{
  "n_layer": 11,
  "d_shared_expert": 0,
  "balance_loss": 0.00586,
  "norm": "layernorm",
  "lr": 0.0153,
  "seq_len": 512,
  "steps": 5221,
  "dataset": "wikipedia_en"
}
Below are experts of layer 5 (counted from 0) of a mixture-of-experts language model. Rows are named router (the router's row for the expert), up (a neuron's input weights, with its number), down (a neuron's output weights, with its number) and show model dimensions 0-255. Each number is 500 + 40 x the weight over its row's rms, rounded and kept within 0 to 999. Numbers have three digits each.
After each expert's rows: "mostly gets" lists some tokens that are sent to it at least half of the time. This comes from a sample of Wikipedia text that the model never trained on.

# expert 4
router:568539493477543510492424430520472483486503536470489421518507445510440466378490499527514566529472544389507521483563465513503514479526506474508487527453464439488497486519507529559463485481434442495540434517535425451465493498540465473469468490530540455504520466486464554453500465451580520451475520517488516587545506538554453466499535508474509557547505502429380532514438554498636496603507485494524461533523545459479504553537527495514496539528498511442499475454435502467511521522534491486516483553526488548492481518517490527465493476471461517486489518558438523458507537499522520504498407561496545540573479527499529542494459564528547501532525585482527476457519538546475552439469499440514509611524404474481470462524501475482496472409500473531527566454520505567558526474510466
up0:504566576569544561520484505476477487461512525483552550525504448445525510538535430531483436473501528560464559443516512533541519465465568485502507516459514426492583498499420423513526543490462487452538474520507524470511494477516518516487441515555391474525529429506509499536509446444537504460506479496458519528514545525466500519549483463445492525520549519438516518426404574540501474380530490436526486597550520467438433525489529477432547452537505566554487494518488482528530483575489426485529536486496464462441517551480487552465423513529516486518482495424547484500483492479492495463533594505475546579458429576553500507514529439465463536481481584546503529483543433498510502490449500530538547461487467456458455502454438477477575493524493563539446485500481529505541495496547507
down0:479517517535432475486424544453479484457497529526498434484449526491569542499478600563511565532545475469448446460558563529407478550526464577478514490604508532495465461575548534497474500570433497499469469515514510477578543576514490567530490487515477498492575486475526489478583531488488457486379522488501506511484569525499440495501492513531496514469421483459488522550513487557502521506508526496426534508469496534569505488584508490492495514508508553512513483492536478477430455527399605457524518466512504546481512464474465498547529518418507499448484545513499520461532525476507530512453448475511489512466492461490563506443480425562508488479501486491468504449483500445381455451598485514541493484523496542540511552477485566447446517555558394474517484536497467489448506495461468
mostly gets: " ", " —", "6)", "1)", "8)", "0)"

# expert 11
router:501455449439502449543571409549472526452473571491495478517494533514471477487519516600417528501532525597446478536511425511484528499481482495528464493450554513455544518527488499536493462448446509549433449470531538493544510488460533519494532493488513524471462494413463544497488479523551572424471540497533495490504443472470518526523494504554458631510505524506497502526468517440520497526537449486531519470481528515520442546552536483487550536530559428448550490540548515498527481594521461492478518586441497475496493519495529559482532449481546519573467434489518438548610494539553474506515459452477505480528453515527515491517467470490442462440430463442556494551527526452464575477562527519469494593475424499490513537444452556472452501421497501584446478514543492511480474492455448
up0:535477535495508526510468529464470424457486573499504462453459536454510534563520475472457492445537536508441525469514479575509450460509497460556495531559517543538428480542567480545422427522570494512444522481529526563459497491434482518529521439489484500544461460474429515555559515496495477507413411555468470518475506524470568472453467466429536473464495499516487479528506483485471568453528530489569408475455516489447436462503556515473546530542541578539497513496515492501467444488519507505515482471553557516506544479443511512535519508409522506520585440519497472511549471457450490482463499483527517560465473512502501452480531548561504490574536423505504479565500458532531540465455355554533527587464493566573498449512504561480541532563496506491436477482536528529474499428481556
down0:503444454493492549549590423485471497424522497537490496512511438448461550550530517481517432536529561575515531521512529520535529564444471512493523498459544494487538483440433469538493469523447495542462474507507463483574441499394482518395595519507519534499364567488498463545519470516538559482500442476488504473482482533432536432492446499489530543512498527535587507491559476457452483484485495502513489470441509493567492479480522552469534524533468474456523540496491497545402459522455490604566551629448545468488546509554486511461467477497518483513466438520531444572562488497431481538467533441500522492520469479524480436458522504499490492497462492541512520506542521507516523512480487498456438582534496549550507463522459466485429548511485520610490487472499514509537462453509513
mostly gets: " 0", " 2", " 6", " 3", " 5", " 7"

# expert 1
router:553523560469537477495515498397395481527409513445529431420464513456521489458532518540434511566439486527493475472501505476476538482516523524523505470450467516463421451497512505449523487509518492431481541519514487552531570541424523574506443524499619534530447497470475551491426540458514491467491485478509464550524449575509531511461513501511551562452514506540447539459500493466463471535539462461519548526445570548489513516548493479485440559499498470449548508497512536513437498545553471447521547541503445504522463552501490463438541498503396531472467601562474590504455494546483508571462515464493478560534524492461463527470539415377495481470511459515540559466478435505535580535514529490515548501537518473556499538559500509549496491518505469532504533423484491492512466512516484
up0:547504485504496536468511499404432478436505463431481554479543493483378466472427462541503481459449483431503457546525460479512544444445527456539564520569520538584476514518509534453533477523525447495542493493524560483530573518569514512495463482522533409495496603568441512528547486512492508507423496443527496493471476556538539477508497530524538513528466442481539518490489474536546558492539449546502491530555541492451437457473504519516399552511524561512558501513509483507527427439537564531470529541564536504426502458500541509493517507501562470466476509490479520480521513459469455502447371518481530547514480513478515564470489564505530553479529572528505511431417551413508483517513496500421520471494504514503503486465506477482514528542549506400558486431469498422501524543475462
down0:484522481487514521448532493499541432515601486491515511469484511575470481490568532541546547460486512446465557503558528476496451493495536492496505506505476420487513530522502508530405633443439501537537516433477521510562531469512445416490473502492522552506540455552504518504502515499542544520474470460481413547603526507508535494527538492589504502626509535436514399522499440460491420546524461551509497466500475501507512529553435460579511490499490479513571505532512482401491475459521510528530511502414506501527510486558485437548452506584442469494553528454543486514548459525499533477510520544422502528507494520469516456487514515427492451436451486449544548479485477511500555580493501544439486494511448458442456435474520511516484522480394568491483470488495508428481492531501532
mostly gets: " 0", "(", ".3", ".5", "′", " (born"

# expert 29
router:470481453483504478493520458564513500548501609470457486470555508505474555488494556483421559493549536536490490509526485466518528550485525463526518510496540487468520503465472520520499570514399503460437546454546476504501531502489507434474524560459569494509506486477513499497392552462481472479454566491521497544543536492503490493529466521489482478442530437436530536574512490459416521569478474536491408484460541460533484497584504453517483523573469465428470473539564542579527558501505612500471498575454459553474492465477471421555532515474444451459521436481439488483491513565518552518548509486473479488528504497471510469483527399516481489519480405502511541531516572407381475551571521512465519481537538521479512541449493455566495480520498575443493511457539497485480518515567492
up0:493477454452506469528467494497504494441483532473546462492557558480453445524424555487461454453522434534521464564508564503431457506532497583480490474543564531569487459517439595515536575489504549529425555498433495540477466527524471448515569492526496540524484500450450537512509479498524538492520524491460513507493482569488495521559527451506500491495537480424455596607495486539539384466470503546470496561558534448510508531484490507550511505512495497507451445480479598466471473592467498479511498491464519413516445503520467509474500481474528488408504616492462541565464522399464522489513486520402543506520432487542491422525509545473514521564469497503498471484504460470488511467528466546518506502446482507474498505480406557509496554455483508483501561551520446563497498576501509
down0:483484541547495506448532441546468501560506451591436596474523450478522509513523487512476516506431487454514501465444495473577600467493553448526515497496375466496516532500518466539585421529498490466501459531547515470513480509548498542564462458448476446499500490523522480431460538446507515465485484548500513512513447500565487501518450581516467508510507548498577457422488540493442518506528500501507476443438504501500510488550413480482494494495551512490460516627507402513516530409599512494433484512474501549493509475542481509576511528542485523488508502457542438448493496573529497522527556507604510505484539505506497458504549486528516503442488511504515485473501526458502439531462473476501465466530505563566477491525587480440486456553404467472477464483506584444561456480524561
mostly gets: ".1", ".3", "°", ".5", ".2", " $"

# expert 36
router:434544489506475545509473508512577545557541455583478527459521573429565500548491471419514450457556484457475511392534554503441512435586445487520455540488440485549499529495440471535488496446493522595514454464468517581492463508551497506489476480512541462527482446478490515484529461502451553515514456585465534510500547483491491469507539465516464573463515585442503571544525478491477459487469541522549470540487439493518449502587482538562508553500563596498490495514478472584449470486550521450475489461483505485476522509435440484510538519500494503547482514504452519580465462572514540521521489469548494472461510455510453476541505477605505502497478454525490497480497483495462499485486509502480545463597487536572455520498511515445469530483472377454518402550457502437499536467496501
up0:453450427508484521536562495535488452415519569521513415476508539469464420528464490462466524447574511492515570447505521478470548465493517556534484485384466597560462529490459486532460507466477514534530481542572482514533436529482487528512546457520502529464484600531539552515442539559519463505494475540421491548457483487524514481509518557539451495452520556484491512498440503491524503443434537439491511499492488472529538542534459489561535441577506552498506500445474531569519503559511470442478473516483435479481483486472421551489593530488448497460591484517467447444516566470488491491544444519515580447504544568522494457507456532498492409458534461497482493520500473448511410538478485525549498515500488554563565501496535535455528473561495449488496501435479538485459563469502576
down0:524489525535525547488404489532465552472462434527474525495497565500506580479567511386525481579487532467547427495492506452538461494458440468495548535496501495477461520467519549463510503469454523485508519493473520482493423478536517509514514561533529492523492472534398540420506515466458525413454501520538499456463446477510458587463517479499537505571494473560470535493470395511492523585511449500512475414525515476488531492523573480481491514449471536481523512484525434485461475483502508531517503456487554541550531512599508467468503528492526480460458519445500474452471437552530506481521456597481478535557426429537483505476550511406540536466513459499510500467462511547530593523533447506515536556597567528480591477431503462606525547507512526476508505464496423476495495534512533
mostly gets: " with", " as", " is", " are", " used", " known"

# expert 2
router:459577588503462543491501525547478456517434485504503539485464567460449558543574481489495474507482431484472464419507505533513451480513484470499491527587497510571500471511430494510466455502512554569534520495490511529461541516541583550546489529506481467503583458457478482511452495514529499467450500488569523446446492453489442552520499546461553472494485487475440514477489529532537548507539537591506497491449493496531497416659519424503431500445401543469520497480458440566457465429476514507460495477521521495595500511539466461534425525490560547561485539484555513510539453530491524543501480452525458463497536436468476520472547485554533593515507460485482464516467536533523509459487460509567466544566557479445466515440503490476492463553539469446495489513463494509511522481505395
up0:475536466532482575504507454449436474468473499523550432492475552489509456512481487524452472489541468434419541455547500544530429526499504526516486549548441479469515565548586537510533518499515480450463445460522459472588499506409466565528509471576537488570476413455468532482545469481465518464476477480521530432522437620404543510544496508439510524507515459537472543494510476488584534527489510515516457493498590452492412519506527446568476547575481466483534441504531495588472467602473483511452468505465553512434499512479517559513496441535478523514559487505496608480551517526494454460503493453506528501521438515447531529517570503422501457464535516522531527508472438509488532475432484475484475493562465508519514507439547513527534466566526424513505552495517499493500525509450539
down0:550521509502475462492514526469513465531514482513478573478553448488450490507520507476549539501533499553577538536533530494453579404521425494561442464528544479542471498501455460409446493484468568506527466492492553615499579540495554499538495503482538536475546534568519446512476490597497461510538523515471511544418567447520497520505476431532431502415480549451524511543577544561450497465511504513478631504494483518509526542444451546417499486486492514517422553458458493378498519462501483474517505511559411540489526428443526523474533550493515468522461536456476478525471488527525525450552471507449442443518506477476502477539403501547491506470456456554475519497550491514561492546533458493483508505540525471508534510529414446495506499478448520504513459513490490494516431443479522
mostly gets: " was", " has", " who", " had", " have", " they"

# expert 14
router:486472522544543545435522477558489498460551470545451617453546436508489492536482432538481523516586421519484478515476508552473489506624480417579449496510555508586512500520486504471458468489554505502440459507490426508522420497504522525501503521449525509487515493537511474508469467461505502521375465482530478537449475462506551479499529464546464536438517468453445510565541551569479528493469478508497500485375551512422454552546499567533526459535545576480461532479573520481540491554544502514478496498492534502463492513447512482524488442485497550482489550524454506494554439535468485482499529522484469484474436501494447502580525540547516527544529530510517474533519474537432474543515372461460543510505574482520466458565579510487539488450481475510444501479440508483502426502450511
up0:465466515557561470520513491540549480503528517585476499503440504501492509470504554450544496483535465547445507431509566505513522435534512504506506545566526504509543498450491518518499596574448483502440451459511503503455561622519520506537502541459489501503566548482439535529484473427453560481476539527514535497475427496487519469499552523488517447393483482537505479573539480424491493486396452500484496450391506504521448428535549463520484538432437517442538524509502471495515587523490537476504521563392520570435472517492452435475413480554525573533576533490513514519560541524464521544428513503476459413521513502542523438500513442531457487509501452505523489507516516531441438445505487497433520502504520450516523545500482524580533478458515488509436494496443519510498529535492544
down0:534585485536460468496509498417417462489492511462493486487567491524551454526460496592526474475458536486551535595454514473536429529384485438576533412446462498534527510564467459535605505497499480538518411555474446465509445401431520479408493466498531491515440478611506491514577553497504482535535525433478437516530569514505558448506508501496507532560459532472491486469423469488487510538556528513505504477564537532530538519479504565515496458492508475551467568504497491487487475521513437577483454451615521512542547481465502534558503479522494453493499473564526500479522456433498503511551527572435507493483474501484495482487519519498542488475505474436465499533488449522598539505476480495468488470445479569539504479506513496457501536484414522488498539480519511501472464472537512
mostly gets: " with", " by", " from", " at", " for", " on"

# expert 22
router:488488451509441568554482398489523501492525479513472487522525456481549563563513474482457547477461526518414436502453470433508563457518525448453503476539544568469520504482539531469556547502511452453471538481447481470452446485493492500425469457538506526534514511527430504533518538577452593481504588423494494481491503503487510514515498547601411450455438557430446526531491472554480406473513555518505506450508432543480575498500519502479370420471534484578497496474538522454564457466528462506507505464453480464515464469564486557508479480510515506506507471543458568563506491443521463519510496492452515554494519494475583494584459550477524496476468559549481536503470522499468505503523487464506575466525577524463540531517483503483465498469549467593527528502528515534511524489580467
up0:546482515500470526495488549482508491463477500508461552493504448535464433508482479519427550547519496499470436507489501426519537432504517545534490540504436475526464548527550524488536466445443502522514494517518535535511501407460453513565502573593543484442460532521499518513529519496527516473447562453500524464459489450501516514562467505545419485506527502497539436519418440531499523534459522458525500524558461550542471479522491395471523421499539539558526509486495497471551462491501496461551554524562567570490470553413458511545544467542480500479470511493524507588568509442501512469557548478449494603500466458534466452555501483538484507490480523501526529596539482421426517542539417494460522438479455506487535488480536491478488530438505486490542518424505439423638467512480433
down0:521510506426443465552517412532492563476511517513551455513460485433485502513575527447507480509520549468526466530502494590462461455496519476515491461477550566493562517483471452495469570547553479457518497491481479491479471532444492512508516479523488489475532469454619447525531456457458467496487493548480396524607514551471482490459522526498547456453453514487521507522538469445562531492580486473497532468503547498526543538491432566531435439471441536501452509507464455514494490504513512571517466509395510480472506511584519551478489512485533529589532499499481496552501512540517570437504522504548483517542629540490544496497499520482466531502513455497471466456461491508460477510474503557489509566533476469509412557453437567433506420525459501519504474469505508566377512443484593
mostly gets: " T", " H", " K", " N", " Z", " J"

# expert 6
router:554476519467524534548491507489526545414555497394536505525470483545485458475529565499513505492463520488584462535485528464443525524484468509486513485495432531522519524512509471507465614534511450471493434512521493507531560553482503555474540464530494533532446577501533531477515490505422412478504410463461505490579454494499467466496496459492528488470487472502544490439498549580482501469516556411568503461481515511506569571471465513457499425509517513553522489487546437486513539495433540419538523444568519543498543469526458559407463506410429443562436566532514423515521545539494539394445474543513510508472523530532497467521535491492501444503529547526466500428499453440515451528469444542534463483495491446518467482508565483512501534563499536482473514565516586501518523474445549
up0:573489469496503577562566478479446487466513514484567519524493518527503519505522530495546500499496499485490504532481482472461468525547463506520490469535413514484564543505497519502517489520556489468562455513491540504497504483447542431508535488536467523614554486459588523518547523469401503543527479488428552518556503560468457591490498451501508500464505502529530417491477486556438540565452515477536440477559507500476503506469501423449539460520541499508493441495502430475478514514453454464521428424499486470480524480513446519467639529464493431441444495508499409518489467432486562514520489507485487556528562491501501468559602477431510495484536596561507459550488497515509481475490440488406520412498499517508443542503491497417455541585486448523475510515542519517591461531478514
down0:451490462451484457448401479573557460498438505495488482455528513466497443491499478470471506464510545538483552515512473499552569492421467504476519450496499499519454393483491531516494482445480540484484486472561447499503573463526396506484420556479518537391455563522445512490521500490575506505488558457504498521563420493545484485456504536467559568491566517456474569430568517523534472449464561492445539525515541497481462531497541510544496548471504534464495554562373528506462482536487498429502532557480519486578437506503510500455437481539552500504482533527576536530579571518528454511525439498476555537513454499508523520490471481534446496485485448502498469450538467559497556555549508522576498556478479526508516475438557490574500469544522531510408485468489458491501522470554518
mostly gets: "==See", "ph", " tra", " Mel", " Com", " comp"

# expert 3
router:508449534490494542531488481477528452416504555529548510500493479471462601484520508556522529429450549513545486546541584493515426477503496479480546589489549494527478473535467516533513446625541447567508544445440539495470483628500459524487428574468442489476433539527418500494499469470634543472455531450460553465408452545448508442522524479531454533456466422444465489539531521464586485521514494509495486484495508460559458521522501484417503443514543495534543520542526530491488508542470472526457536478571510496516451542481493541534491480493551510545549508503517569486524538498464430475497474560470538492471473544492469531484534535524511526533466485532435490545459532487480535446431484508519455498421481523505534429497536457497500463517501496540464466553488523471436470448482467
up0:564557495436507438573549512455512495515495455428494473473510469554449445545480485504431442465500459507531446501479542422551522471470491526534507446565470508411490459510488525470548531514497466434479548471496495482518596496466432521484508436495517518537531522491516500555523491506522468481568520492467477453501479545405510421497474484549505460431506528520522426550492525503497495535509558502580551503489459516497495443541488462496470486513484504614553532479526479478546464506477555500481539490549526542529551480474573577498459456401480433469446516547441486511469521473540512518498431536499510437453508483474532490496538470501473483490489489478382545499434441543487499539451487509526537480518495499479539576414590555579505552597503510517511554580569477503503533488580525
down0:404490472558475492472422478521523484585471508576492472475497523435562519461562561479488523490501467461422504498510484576489606467498522512448470535433492536511488429526505530401508479509513555469546499550533472482530408534570552412459560495556521480472496470519538470475467451567533528577548544465566473527487524508553535540513452543485422521520459536573482527454530513496461546408459473459504500465457489469478563456459475489508484495484579515433461479518527517504493539482513481489489475512448469494526464463461519470470507565564522575531507532479517531484540548507436519513520562498536479498554529526467499538449447528473438489562493455511550525486520581458469471496461572404463488549511566467521505482494446444473501502560482432503520486459421515545522440541521512
mostly gets: " USA", " Championships", " held", " International", " medal", " Racing"

# expert 37
router:468442465558510458477494542432536448473446552538451483526457483475508516471494552468526499526491503497486520564520535493495449458540549478518458503468559535525474477522496555527543451588558517512491486517543468480506500588466441510518435535473537456561498505405544483507515498537513486487567573472540495499437508447563521478511500459564497545451544465533461567533433481436397517488528461510532542558390519583455476499522475455499510511453518545530503590453495438449469476480482484500452474472490511467518499541486460458537531502475562504501487561453425502562419470513512533568410467473517507476419561474526494534481484586542551488571536434533452473488497545578458521459517491473453534466445609469486508451520512547456505487447515512573550503526507485453516489472526507
up0:472499483453488490488462525433489447525493512466581533515456471527488493459519452549531472560468574512494447477423496556516472507574503560438508521525484473487490490473482534491509436476542528518508510506499566428459486495516483483490477487436473476510451533402472532539490515503564563462541490429465542503413518493495508457452545527495498511447571431521526549548532520486574513526447489528565497544554473459462509528441555387536497482506473478508478504489519514473491527499504481555502439426490506486506518519521526561588543470538566466454513572480464509495472544512449476510380460515629531497512524441503489518498542514514512560606484565486498509429511518516581558505470485484575504479469475458461472547544525498467489527427353486490557463513536512517496495562500455
down0:475407503597572560502550533474544467475480543525505437502525448486453512554518542494465491488559465405502527564521518519572455523476537463530454438453534440504451540502560514589524526566453490518459498458500493512562615513441441515494509524518477483505464431518580523487517464475453499578552488450509405516507414515495551481535501527442454526507482515531523456509439503457441494455510508545558540488521474544488508475532496513563461486523530475490465586480535455535527449557469527418565466502473467487508496487477463496502479545371474501578508443482504547536572576498496483455515510520412488496500541418523540502476545483538565477486520442475496513498539493499438504472450494456501550468463461528542497523537521485575514480446547509490492534495439483428535491490472500
mostly gets: " in", " In", " at", "In", " on", " during"

# expert 0
router:498518487458464500522474452459528529452500502417557516444547429458547538555518437468524495510517404537495458483517559476458612491478523480471440450515486507475512495487493519484506511494541478507434493484523535444520503474508527489486511465430451501431476502559488513566555529588495480470530600470470491530536560553521496546516396488542537448542501483496499479486460566471547451443437503523505475599507465504522510463453434454501555572494502539475455514557509510516531512462535436469505459552508558566546481406466522498464490472553487473490540545526486445606488538495473461495485515480519558557490480508524503491557467537470449459548452475597437521519495502472485511458478512495516489557454576504411474486466490486542553522523523475436539520556500503619412558494486510
up0:491417506488548496516498472472529526443508541564531521449496459504536496483479507477509548562486563555507485475525447506481501390495564448528554531507467405441503455539454488559495548482477533382540512483501479455519510540535527438519447512493435536452448537456540564512497410409512532477501465478453530493523480438462476480478528558555550518520451468508486515556481504518511575542490455511505469526505518481554477507506510484486487457485479474482529505497596473493490533474470490455535443648502466399457487498587542467532529530517513494489559479538565593506570531503516468435478518501522534618462451489446545488516487563479534511512469502520570505444525528466498495498479510451455508445460490592453460469520490460491524501514495419566484528554463480557448516464517499
down0:524478526466491479475534385485462489484438480568470510519515471545582532530515472521489483510488435420478463571511468498549543531461555552486459547470558486509468615455492498509478507473538507486468506508549485504557477493507547470458533398490483474572427579540550530502482573524455499450498472517471542506480520463447491466455478522534486420494527526469566455488497540478494482484460459536541498497472476543477495493451489478497434476517402575542455511542484462505550564471501382541491437481520454488533570404551538459491449538519489495488542555513460421504520503498507548483471490519549516455486503459471517422535468508527485476463461456535424496494493572466486521490527541508520500508578536467499548555475522539456591579548495601491542469519581552505523531491455469
mostly gets: " Sh", "j", "ah", " K", "q", "uk"

# expert 35
router:457507503489504493496494524541507554574506489466504578537499504421508508459511536457536478505554430501503436579541487488471482426471546591522403531488492463554484438458513574507539484548507487502432583510507581498505367555549464476480485463527516510520529576433515474451554493542492449520424499541505528493466471489518499579524516538550525563546494453485540511518451543517441497556518449522496533524392477506536459540508467530478551523453488544484473385525520492429458487484477488475504563553496588442503501489475442544478485516462512534483533473502445511409571462476511525515487485497465515512506481504493461553484455535500454558502435451425473525565504520531519489500515513468484458523563581494533461530475560558486434527457493543489459482480447434440469514525491547
up0:513542610543458519514514516466519491552499458528504439508507534382543477516450487494521476447512499527494527553530476487500453482471506492442465482544421446462540573435531495479510475518487455585430431467550572465514493455577438516489586478538444438575488492490526505560582477446455483468467449520475478464570497576560459493564527504491525481464493453506475415437492421492496538510543494513512494477502514541519516531512492548572420570456455502529467509512484514485528529504538552507555555471530550519447548434462501533454495603530497509504479530436561525430531440434504445461514551508510508543499467514477576499461498516475497512507500522432588506559474502506448486507530476529554501560516499444467421544446550502474479485477486532532477468482441518486536549500444532
down0:423450522523549538559465566488509462498371532539471481515430407540543559541480533518499523493499492537466446484529525454482452556499472472447518474462507521527544517527488540526600494570561520557576514525522482476512482486416429472442495536518531532504437561511502427473468527572518450500540537505499477533461535484472495458563530468534494503526526526515546532549501491477472539519502604510467530520407491504468488542434464532435533525413509501481533510467550542420479489474481539522492488520464492426506526447515519482531447515498512529527502484512429419508514505450537534490428511531585464541466470564522517585485516557455542500488569559499430471454536537447538510498493494480458478382485504477505586481487470522498459463497554499515501497491514458449496427416497493
mostly gets: " of", " the", "The", " all", " for", " other"

# expert 23
router:435519465509572550525490514537455479559552535549506435435516550421528446507465548574431533560483480536490581452528421486527452504518461477478521528477442443604523479501445481497448505541544523530487492447502377570536568511501438458496530467544441418478544575547518460501528527508522513523507494475478501519510582492576556472476510508470509530542487534484494500525507522463464500518475591538512481454549451511546534418494500510558512482485497583442477573501484578527457458500504519540541497528537524499502524520514436519491483521537468506508523461467449453475425507540449451449565447460492473485504479508518508541429525535451508507434538502482512495462526519430508482538456565518467426481529431412601565561501449509505491483434504498467517471450484477462497520486512506
up0:460480547466605567495502460502479508603477557582474416479516524529490505524408530553490435519477603429442527467521508483599476493511419554503585468513460454419447534510548530472511500474483474414513467463484501497494458538527495502558400470494459405472464501513468486510524480470568511545573468420481459486507507582496540501532516484457454476460540489512530504472504542502587551484466490480511483470560494474509504513506523476486523560528500463490496512483508497461450452482498529493521551512556494482525463522666473436502561485446513506474474516497471480482485578515507481453500453485479478559514499561483453523441525557533516557508533476452520528448505538529570536533489526448532429501514454499453460505523511511418439555551541497511481445511495528488537512525480519
down0:503487420462463460519521511475588511523510459504497526418473470536516483464558438455529481537536464540533534536582452437413459503519509531525437497528528499492485491457445531521555485514637475553472527504506357555516499562453518466462541443449499487494493510454475499518484487500424502456539547521527539530494559493515464509488536498538511514515489524498504546516565423522374414503511469511492470540437515533481485501505448503500450497508462483486549600537463543543595535536527502533498490479478496535484448490393495494506496479578494500540540482439477496533503500527509558581530508458526511558444488517505508509520528461499560420523472485510461476592549538478449489483480430500441468528510455441530553494512562444491549436429465459548487536526511514516519521542460476
mostly gets: " not", " first", " other", " are", " been", " more"

# expert 20
router:535577456464510526449488589565426551485505468554529432580445524476566522514476476448510483517495473481501462532507487583481457501500537506521508522487491454414512548498462526435478500513480583631544572508534509480554467436494526452466543523482489510498485514443481472497481426446473555485486615527489466619497569507467489536500555470497479460485519531513533475477437451468509438486497459569515495452555470478514548505477531534524501534527498541513467476469549536484488549523479432508495478535496482476491367566488543488464511507484514437457427462436513538493608489461452516478521481550474426501520526451437500497559518563476550500458436513516509459546496456508451525551497422480572542465498487484541488533499516539487520565470519531474578475455507471486485479461510513
up0:507487535515473448598522460433535467507477470483481463497503482483524524479541573490513513558509495481556480462509521518544487545423537425496437480482503494485482508428565500484459530490484528461462471517457542475432561512458546444488544460467548559528451494468577476441533526506517475525503471521533516487462574506452536524503440528492527545442569518513481530468457531509393568481489503463505398523533470504515561532482513485450501520512496614507532559456542470473522528516425535397502488540453432522502529428466533527455510509448443546504415512448483484510592484477516516538452485401555443505570507483514545589508517520534551434539509470418528574467557520551551420550513453496484498458474531515445512525458502495538429528494514536452542551476483501472495530491514532
down0:501558462496477527387475550519513480524456511536501516490468503525420490507499457511500483516482527527405565457494426502497549434550437556491456442542479478590483493502529507488497509546560529444535509515557478487533511470514417526443441518495522473446525520508449538528491524489437477485492482510499449544495512484541499472501513491443490387518470509532500509523537432443584553540545517433447572515504539516547460515443498486490491515490514465489535542566461504544588525491601500498529588476571437495490462534552536497490571491540518464495555521558481540523483509541520519503533489536489509466469544493482435462487458488446453599502468546429449532467467467379441512410481469498444448561569483512573503483518539543529514492475447461537520467563550512504443506506446507
mostly gets: " T", " B", " H", " F", " C", " S"

# expert 17
router:577489533491518524484451491544459498493490443482469592512508541534499443486542488548472544469555428521523548519486413592512486507497495479490428491523537503492486583531498498494458489471507487544588547477557442554514540496497547504457498491553530573550429477476520508419507548515421464457518498567543477527483475467517474519552522479465500480443577561498558474514513510417485489460533515558444498415525390505505566483415529540497539454505408474513554447430518438540458549507485504486482472519514476492587517475491561530476527503394486552526507481484508525432592427477494505443582552468493465533527511486460542538481561467429456514481495536517489519487517482524520460466543496482494429524518467503496412499541533476436517429472518489472512516476542508458578518478499526
up0:537589508474521472479502480511523531480457417460518612533484474548548543538563523510505545485509501502494507522474462574452479545498505548471468470486419465525452537473550463563468499469513534480499440562527618501499553510458498553508485498498457571439508508427512458490448563454458529504431452520545463525540551470611542537455405456446468454511492458476567473514488519514547519451485484591481492490491527533473546423439468521566475467530481456516501462472490455554464522535485421519521438565531477474593517526516528558507530535430501506484565422510524455552451528447510492504524530461512497497488494528477527527431500507543487431444460522575458491479452482534589457462515475547559423499498495450470531532540483493456495524447515535521518487517477490457554461454516521
down0:494472503564500521532482526444500449553545574482439489442578495494529488481450472500503471524527532451584503468567447537540472463483507469547539521462437550461508523492468517516483491514558486470450536388490457471502503510463522502492497545558596420539524448485525508502536433486502512494574443555423539517438485583501505534493520531503495543425500536519423528561480460517531562488460530525546523469551473422551437511498584515430541516486469549471460525581528530473444455500491545525469525457462503479472413502445475393459455509475479418516522508487529484453549497504507497555451424534506539466523561449466450443542560535501506537538534558461496513480520451571504458552540540518478505503487493537477453503479489486470589473560508493431519504496466429489502564546492536
mostly gets: " d", " b", " c", " s", " f", " t"

# expert 12
router:539461454512376443574497413493460465570432501490521559463496502507556495599420481554494522572503547502461467497527465516479517512505484570491445488496510573440534492538484468486541492514453505477530486485503482498466527481438501495470493500451475485481638515499496524516468549497565456538516456546492460508511527430457421492484568615413499496528486509548534479464548481523513537439438498521519514508538546473543500405549506419471466440526516387503538443497480494549465495469465476575417462507422516454533560552504494524523442542583528487441543482494516534493495494468454504486510470513485475506530504467455483482480521494527504522508519525493506521463476422446558522522536581489529448528574494507530545534511546579467536487479448514493501498560566471497499514521469542
up0:492479515474516503469449553496505382487471506506537446482480545552491425508482557638486516524541480430550466440544528483508450443521481546492454465536471609497512515450552541480544504465459524480521445598523469513474526439520505530490503513529515477581527474409492490516529550442470497523495400509553473444549506462544498539507534476472526410493510493520506499471430474495448593434559498448478561504556558535476542459460504558466549520523509454534516507482476520463459466489508526536452504452394513428496536450537540520504541492517501512522518529532507558495487502478464552537502460428620466519568512501561532507450471489487439545543505449506488469532494459510548559576533501502473470492518445465428499557498497506560472458523443530511492546471544521463524482458491468
down0:605550418451499513456465469505478533453486521519514544542423465557461521428511502480503521482447554543429502525498519505506495535534539467514543499464472507482453420503457499508554467470449493518502491495472536490514461478516541438540492512488466566427512494634449482530521505540514545415459510519452571517511499492449461524548497533517516564490485464461483503568541497568534402539530494516528422529512424474470519465494452493520422468543541525477454495498569431481461519500526494492499459434611491564480509513458485550508523555446560490495486555523541480535510520546390424497535466525442538510448512514485500516552505507436505507504475529536538442491517494558492589477511521416506560516552527514437491406427504538523497531503439523448508444543550467550518479527520477
mostly gets: " but", " time", " season", " not", " there", " would"